config = dict(
    n_layer=14,
    n_experts=64,
    norm='rmsnorm',
    norm_eps=1e-05,
    seq_len=2048,
)
Below are experts of layer 8 (counted from 0) of a mixture-of-experts language model. Rows are named router (the router's row for the expert) and show model dimensions 0-127. Each number is 128 + 24 x the weight over its row's rms, rounded and kept within 0 to 255.
After each expert's rows: a language model's description of what the expert responds to; "gets" lists some tokens that make up at least twice as much of what it gets as of all text. This comes from a sample of Wikipedia text that the model never trained on. Tokens count by the router's weight.

# expert 58
router [146 123 131 130 133  93 119  78  97 106 128 119 141  78 176 151 127 125 123 143 138 130 107 131 173 139 133 122 116 124  87  92 155 148 133 134 119 105 156 122 134 137 121 129 104 124 108 134 180 157 122 128 133 185 119 128 145 119 157 128 104 114 136  94 150 119 151 148  99 115 120 145 119 129 121 163 140 113 128  90 135 114 121 139 143  75 112 146 170 160  88 110 109 132 149 134  99  93 124 135 107 125  93 152 104 130  87 137 103 122 132 175 146 145 107 139 152  99 104 108 126 144 119 151 146 183 128 124]
Description: Year pieces and the final digit, comma or dash after them in date ranges and citations, e.g. 9 May 1990 – 14 April 2001, (1987).
gets: "201", "200", "202", "199", ", ", "4"

# expert 50
router [160 123 132 151 125 130 121 114  90 117 105 117 131 106 113  95 112 119 131  61 147  99 102 147 188 143 135 170  97 142 130 147 103 116  98 133 142 123 161 132 130 126 108 133 126 111  85 169 150 132 149 114 154 152 149 145 105  81 150  94 129 111 142 137 133 102 177 112 136 149 143 118  93 136 127 142 124 153 130  89 136 153 130 119 151 114 173 142 142 132 103 106 131 111 139 129 121 106 103 134 116 143 132 140 101 128 105 136 108 149 128 150 140  90 100 144 122 120 148  76 124 155 154 128 166 167 140 139]
Description: Mostly the, also to or in, following a preposition or verb in narrative prose, as in at the, sent to the, by the.
gets: "the ", "to ", "in ", "The ", "of ", "at "

# expert 6
router [134 131 149 162 101 172 123  81  79 120 133 105 133  69 125 120  88  89 145 107 162 105 112 122 176 121  93 144 110 159 111 122 133 122 115 117 163  81 148 103 136 115 124 118 158 144 129 151 170 170 126 134 144 135 159 135 122  97 136 133  88 121 126 114 125 103 139 114 138  94 133  95 116 160 112 130 134 129 120 149 145 190 107 132 147  93 171 139 114 132 113 116 125  93 136 129 109 103 105 124 112 130 110 145  62 155  72 117 135  98 163 147 154 114 113 147 142 106 164 128 139 137 119 134 174 154 150 166]
Description: Verbs and function words after a subject in running prose, mostly was, is, been, has, also, not, e.g. "there have been".
gets: "was ", "is ", "to ", "as ", "\"", "are "

# expert 54
router [147 122 174 127  68 132 112  94 101 138 107 115 153  95 131 121 109 104 129 100 144  98 128 167 151 120 100 153  79 148 128 138  79 129 135 121 156  89 128 136 137 110 122 112 135 121  87 155 151 120 138 123 137 127 161 147 122  93 125 128 118 107 142  94 162  84 170 136 126  92 158 118 102 145 114 133 144 129 130 167 145 193 122 131 145  88 178 130 149 116  68 136 114  80 124 129 127 105 122 117 107 128 101 143 111 167 115 114 111 122 141  93 133  90  89 136 156 102 177  71 114 138 130 141 142 134 166 143]
Description: Words preceding a noun in noun phrases: of, the, many, several, their, and adjectives like significant, outstanding, poor.
gets: "of ", "the ", "a ", "for ", "to ", "ing "

# expert 4
router [153 114  75 137 135 140  78  77 116 116 117  83 126 110 153 105 120 129 132 102 152 131 115 124 129 133  80 138 126 126  93 109 126 122 133 136 154  98 134 122 152 103 115 160 127 124 118 118 150  95 161 117 133 126 132 172 136 138 140 161 120 108 156 118 144 104 157 132 133 124 160  96  97 136 114 129 126 190 186 137  64 135 108  76 150 135 111 161 122 188 115  95 163 141 131 146 105 126 134  91 119 143  99 163 116 135 159 144  88  86 145 104 118 127  95 152 177 122 143 125 158 135 172 148 157 137 139 110]
Description: Single capital letters or letter pairs inside acronyms and initials, often in parentheses after an organization name, like (S-L-IC), (CA-N), (I-B-SA).
gets: "S", "C", "B", "R", "T", "M"

# expert 52
router [160 123 102 170 126 147 110 115  78  87 113  76 128 138 134  72 110  94 101 115 138 115 131 148 125 133 113 159  90 145 112 142 153 154 121 120 145 114 172 100 138 120  59 170 142 113 117  95 119 126 127 161 143 147 133 149 113 101 166 114  80 124 161  89 146 128 155 144 107 116 149  91  88 153 103 132 125 108 171 134 117 121 115 129 140  94 111 126 115 172 114 155 139  91 145 114 140 111 160 112 137 170 102 148  91 131 130 120  99 133 106 126 132 111 117 139 140 102 145 106 136 163 135 172 120 144 150 132]
Description: Hyphens, en dashes, slashes and ampersands joining compound words, ranges and chemical names, e.g. Hispanic-American, NRHP-listed, Kansas City–Omaha.
gets: "-", "–", "and ", "/", "& ", ","

# expert 5
router [148 121 105 140 125  92 128 121 107  84 119 129 115 118 115 126 121 115 121 146 142 110 112 116 167 115 123 153  76 129 111 106 141 133 103 100 147  94 165 118 158 139 112 138 125 108 119 139 134 157 167 142 121 133 155 137 106 103 180 132 155 126 132  97 123  97 157 116 126 139 124  75  84 157 111 134 144 121 164  91 130 138 106 140 138  93 142 152 117 153 121 119 165  69 141 156  88 102 171 127 131 151  80 150 116 123 107 129 120 105 119  99 175 158 123 180 126  78 135 123 169 178 152 125 119 158 151 142]
Description: Commas, semicolons and table pipes closing a name or phrase, plus following and/which/but/where, e.g. "Potter, a house master," "package, and".
gets: ", ", "and ", "| ", "), ", "; ", "\", "

# expert 19
router [163 115 131 127 110 117 114 116 121  89 108 108 129 130 112 112 100 126 124 101 152 117 129  93 138 150  95 133  75 133  95 108 127 127 100 119 151 111 144 105 135 117  78 134 107 121 128 126 129 115 185 118 157 162 159 152 136  57 167 137 105 121 148  97 118 120 139  94 115 125 144  86  73 150 112 117 162 124 186 103  96 124  97 129 113  82 118 139 142 151 134 138 115 104 139 141 121 103 142  89 126 155  62 149  89 133  94 115  96 121 114 142 173 117 139 156 128  83 166 128 184 164 177 153 122 155 124  89]
Description: Opening parentheses after a title or name that introduce alternate names or notes, such as Kapaz (, plus commas, slashes, dashes and pipes within data.
gets: "(", ", ", "| ", "and ", "; ", "/ "

# expert 10
router [116 136 138 152 142 127 116 107 111  46  88  99 141 120 113 151 166 128 125 138 127 130 139 137 114 143 127 160  94 151  94 100 115 143 132 125 142 103 169 113 136  87 124 165 136 104  87 129 146 152 122 131 140 163  97 106 134 105 155 155 103 124  90  88 159 107 142 140 119 114 138 129  94 130  88 135 152 117 112 162 135 126 127 119 170 117 110 127 111 145  85  99 122 139 149 130 132 115 119 126 150 174  92 175 136 149 128 144 107 111 114 131 121 128 138 215 135  98 139  84 132  99 167 107 123 118 159 150]
Description: Small numbers, scores, units and table separators in sports results and statistics, e.g. the 0 in Parma 1 - 0, 000, %, km.
gets: "0 ", "1 ", "2 ", "3 ", "% ", "4 "

# expert 49
router [148 126  75 150 140 130  75  93 112 104 101  79 130 126 181 113 103 121 153  83 154  92 115 120 107 145  95 154 119 129  72 133 140 186 135 128 152 122 127 111 153 106  96 189 150 104 131 119 151 106 119 129 133 116 131 160  99 135 127 163  75 135 177 108 139 104 132 123 116 169 154  92 121 142 127 158 114 144 155  75 128 111 105  91 170 102  90 144 104 148  99 110 158 109 168 109 108 121 154 109 103 132  92 169  86 140 152 130  93 143 170 123 124 112 136 147 151 132 124 117 149 150 148 111 120 131 135 121]
Description: Possessive apostrophes after nouns and names, as in episode's and Knight's, plus inner pieces of foreign names like Jaw-ah-er.
gets: "'", "a", "’", "A", "s", "B"

# expert 42
router [142 133 162 134 119 146 126 110  46 147 139 114 120 115 115 122 139 101 142 119 100 120 134 136 159 171 122 111 128 178  74 123 105 110 116  98 170  79 171 118 130 174 125 149 122 121 127 166 152 171 139 138 151 175 142 147 116  86 160 132 122 121 144  94 124 129 127  87 139 138 123 120 115 167 102 119 153 164 118 114 126 146 112 112 164 150 173 190 124 139 141  99 135  70 108 156 122 128  99 114  75 129 127 121 109 132 127 112 102 116 148 166 142 126 108 143 151 130 136 104 126 125 136 162 172 132 137 142]
Description: Double line breaks ending infobox lists or table rows, plus was, were, been, became after subjects in biographies.
gets: "\n\n", "was ", "is ", "were ", "also ", "as "

# expert 7
router [125  85 150 128 107 138  98 124 125  99 143 125 125 150 125 144 148 149 121  92 143 133 138 141 180 169 107 126 137 157  77 126 116 139 113  87 137 119 136 110 169 135 124 151  96 109 119 140 156 125 124 120 161 130 181 140 132 125 163 172 152 138 173 108 156 127 150 165  91 143 141 117 116 130 113 140 157 119 188 143 115 124 135  83 152 120 161 126 112 168 127  98 171 142 158 125 117  88 103 122 110 137 140 137 113 137 105 155  94 110 108 140 147  92  98 143 191 141 111 140 146 108 147 147 148 146 130 107]
Description: Digits and numbers that start list items or fill table cells, such as 32. in numbered lists, 5 in standings tables, coordinate decimals.
gets: "2", "1", "3", "4", "2 ", ","

# expert 29
router [147  68 171 146 126 166 114 122 108  78 120 131 154 134 132 126  96  97 151 128 145 138 120 151 144 111 119 117  99 152 138  96 118 121 121 113 116 105 149 106 128 124  80 184 167  73 110 139 139 159 164  93 157 131 135 163 110 121 221 134 163  95 165  90 116 124 153 120 132 108 171 116 105 140 116 150 163 135 131 124 122 124  86 111 158 147 163 143 121 166 125 141 129 127 148 148 111 112 130  74 138 148  91 143 130 145 135 172 108 102 132 118 154 101 114 124 189 121 149 117 153 159 120 138 113 131 175 124]
Description: Word-final pieces of non-English names and taxonomic terms, e.g. Acc-a, Marik-ina, Nanch-ong, Conop-ias, often in species lists and tables.
gets: "i ", "o ", "a ", "ia ", "e ", "us "

# expert 12
router [123 124 105 134  70 182 118 139  91 130 111 100 135 104 123 147 124 127 140 128 132 133 146 148 155 168 145 135 111 143  79 124 101 124 132  98 138 100 167 106 129 101 121 182 124 103 119 150 132 159 131 102 174 157 148 164 134  76 175 144 125 124 121 122 143 113 147 131 102 154 127 126 103 169 119 145 155 127 126 127 146 156 141 135 150 111 123 122 122 154 123 128 118 108 150 130 117  77 100 127 112 145 126 135 110 151  91 119 121 103 113 127 158  95  94 148 142  97 147 105 111 154 129 139 172 131 139 115]
Description: Structural markup opening a line: == heading marks, table cells with numbers after |, list dashes, and line breaks.
gets: "\n", "==", "- ", "== ", "===", "| "

# expert 31
router [152  98 148 127 103 139 112 132 116 123 129 118 136 129 145 161  97  85 143 121 155 134 123 170 159 170  97 134  91 165 106 106 134 124 123  79 154 125 155  82 168 145  66 181 126 100 112 134 133 157 146  96 158 144 144 168  84 106 153 136 161 104 160 108 151 128 162 125 109 146 140 129 101 167  94 125 143 155 124  84  87 112 136 120 117 133 145 122 114 129 124 169 116 128 135 161 110  96  72 123  78 146  78 158 123 137 134 176 114 139 140 115 135 121 113 129 145 116 162 119 100 113 128 116 105 145 135  78]
Description: Pipes and spaces between numeric cells in sports statistics and astronomy tables, such as — | — and .434 | –, plus degree and percent signs.
gets: "| ", " ", ") ", "; ", "% ", "|"

# expert 18
router [159 129 107 166 113 137 127  95 116 102 125 129 110  85 114 105 110 108 120 114 159  88 115 115 140 147 113 130  92 137 110 134 145 112  81 121 164  96 171  87 147 120  96 115 144 128 134 106 131 132 183 136 128 140 136 129 126  67 157 128 116 122 104 114 126 123 187 122 114 100 142  90  99 165 111 125 141 126 168 103 106 143  95 126 125  69 119 133 123 161 123 134 131 107 132 126 119  90 139 120 121 151  67 132 105 153  94 141 127 111  92 143 168 123 142 147 158  71 155 134 139 171 136 140 131 161 135 154]
Description: Conjunctions and list separators joining phrases, mainly and, or, but, commas, semicolons, and table pipes, e.g. "returned to France and signed".
gets: "and ", ", ", "or ", "(", "; ", "), "

# expert 26
router [126  91 134 122 108 161 115 104  94 119 147 125 160  91 130 124 143 106 146  91 176 129 132 105 196 166  96  99 128 147 118 132 133 116 103 127 161 126 139 108 152 124 103 141 107 111 138 134 143 134 186  95 128 170 149 141 111 108 155 142 143 113 128 108 152 123 124  98 150 127 155 106  63 144 117 138 138 156 126  55  95 122 121 108 147 148 104 174 125 182 108 139 131 130 112 140 147 119  77 130 144 184  93 140  86 126  96 137 113 142 157 140 137 148  86 170 153 125 145  90 168 141 117 128 124 174 130 118]
Description: Colons, pipes and symbols closing infobox field labels and list entries, as in Affiliations:, Running time:, Coordinates N, Sub-family.
gets: ": ", "| ", "(", " ", ") ", "/ "

# expert 45
router [162 113 173 137 124 108 145 137  88 117 102 114 151  91 173  96 122 115 133 126 141  95 131 137 147 127 139 173  96 105 111 130 106 169  78  99 126 111 138  68 134 139 110 153 133 135 103 135 162 150 152 122 120 151 136 138 106 117 172 116 123 135 123 115 150 109 165 140  93  88 127  60 140 177  90 129 148 169 187 107 139 163 139 137 147  77 178 110 124 123  95 125 118 131 119 133 119  75 140 101  93 148 111 155 117 128  90 128 114  82 123 128 134 123 117 114 142  92 135  95 155 173 144 143 131 149 138 126]
Description: Full stops, line breaks, commas and clause-opening conjunctions or pronouns, such as so, where, when, but, However, He.
gets: ". ", "\n\n", ", ", ".", "The ", "and "

# expert 34
router [143 113 119 135 105 126 127 120  83 129  84 105  95 108 146 130 128 116 125 111 133 122 134 177 206 129 136 137  99 129 101 129 118 151  93 101 151  95 176 114 140 134 116 134 105 111  97 124 166 143 157  96 187 135 138 141 113 119 145 131 146 127 138 110 139  93 191 117 117 155 160 118  98 118  98 120 140 171 162 105 117 164 119 139 138 114 148 124 120 127  86 112 118 113 142 138 121  99 144 156  81 160 118 133  98 151 117 161 105 144 170 129 115 126  95 135 168  85 143 101 109 151 153 122 113 142 161 108]
Description: Articles and determiners starting a noun phrase, mostly the, The, a, this, these, plus table-cell bars and line breaks in lists.
gets: "the ", "The ", "| ", "a ", "|", "\n"

# expert 51
router [123  90 152 130  84 156 125 124  89 132  92 123 150 118 134 140 111 111 143 128 126 112 123 179 148 149 146 170 116 155 106 109  79 120 121 115 152  66 179 126 144 112 130 135 143 117 123 138 127 145 170 141 147 177 133 141 128  99 155 137 101 110 137  88 170 109 160 106 123 103 167 119  95 142 126 144 158 135 108 123 102 172 126 140 150 118 155 141 132 106 117 152  97  93 127 118 128  93 100  77 117 139 107 135 121 166 123 145  88 141 110  99 130  96  86 146 127 104 139  70 122 137 158 145 105 136 200  95]
Description: Possessive pronouns, ordinals and adjectives before nouns in biographies, such as his, their, third, only, American, local.
gets: "his ", "s ", "first ", "her ", "their ", "American "

# expert 32
router [135 103 160 124 129 155 105  93  75 123 148 120 115  79 130 100  92  95 128  98 155 124 105 147 177 118  95 127 112 139  96 135 126 132 102 131 153 109 169 110 130 161 100 127 123 130  93 133 127 146 149 111 144 126 154 138 114  70 179 148 133 124 135 119 123 118 179  82 156 106 161 104 128 134 118 108 134 140 121  97 132 138  90 118 148  86 171 141  95 114  85 157 121 113 129 133 145  97  97 118 110 162  86 124  94 141  93 138 121 104 115 180 150 110 105 140 126 131 143  97 131 132 127 129 156 135 121 142]
Description: Prepositions and conjunctions opening a clause or phrase in prose, such as until, After, During, as well as, with.
gets: "to ", "with ", "in ", "as ", "of ", "a "

# expert 39
router [116 120  64 128 133 128  95 132 116 127 142 118 140 101 161 113 118  93 124 125 123 123 111 144 112 129 113 158  98 107 103  80 127 128 144 144 143 102 158 116 159 110 139 181  91 114 110 102 156  92 109 110 140 157 127 149 133 131 153 130 117  86 148 117 145 119 144 155 109 117 113 143 117 156 115 190 142 144 159 129  74 145 117 104 132  98  91 159 123 174 111  94 150 130 144 171 119 109 115 113 114 154 101 163  74 151 158 180 101 135  98 120 103 148  61 183 165 117 122 112 133 121 118 145 156 134 154 117]
Description: Month names and the day numbers, abbreviations and times in dates, such as March, 21 Oct, 29 Jan(uary), 3:34.
gets: "November ", "September ", "March ", "January ", "April ", "May "

# expert 20
router [197  86 143 118 115 157 103 144 118 104 130 106 112 134 127 142 134 112 156 125 186 115  96 151 136 179 118  93 135 139 104 121  86 126  80  58 146 106 143  91 156 148 114 146 118  77 113 126 144 140 150  66 114 133 131 159 108 102 184 171  92  96 154 124 132 125 115 118 112  83 149 121 130 136  97 129 167 152 127 104  82 145 128 151 121 145 137 129 141 136 121 120 113 109 133 134 103 126  90  75 101 143 142 140 121 150 129 149 112 112 148 120 182 138  90 123 152 112 121 108 151 125 146 158 112 140 145  92]
Description: Final pieces of institution, party and award names and infobox line ends, such as School of Law, Liberation Front, Supporting Actress.
gets: "\n", ") ", "\" ", " ", "ers ", "°"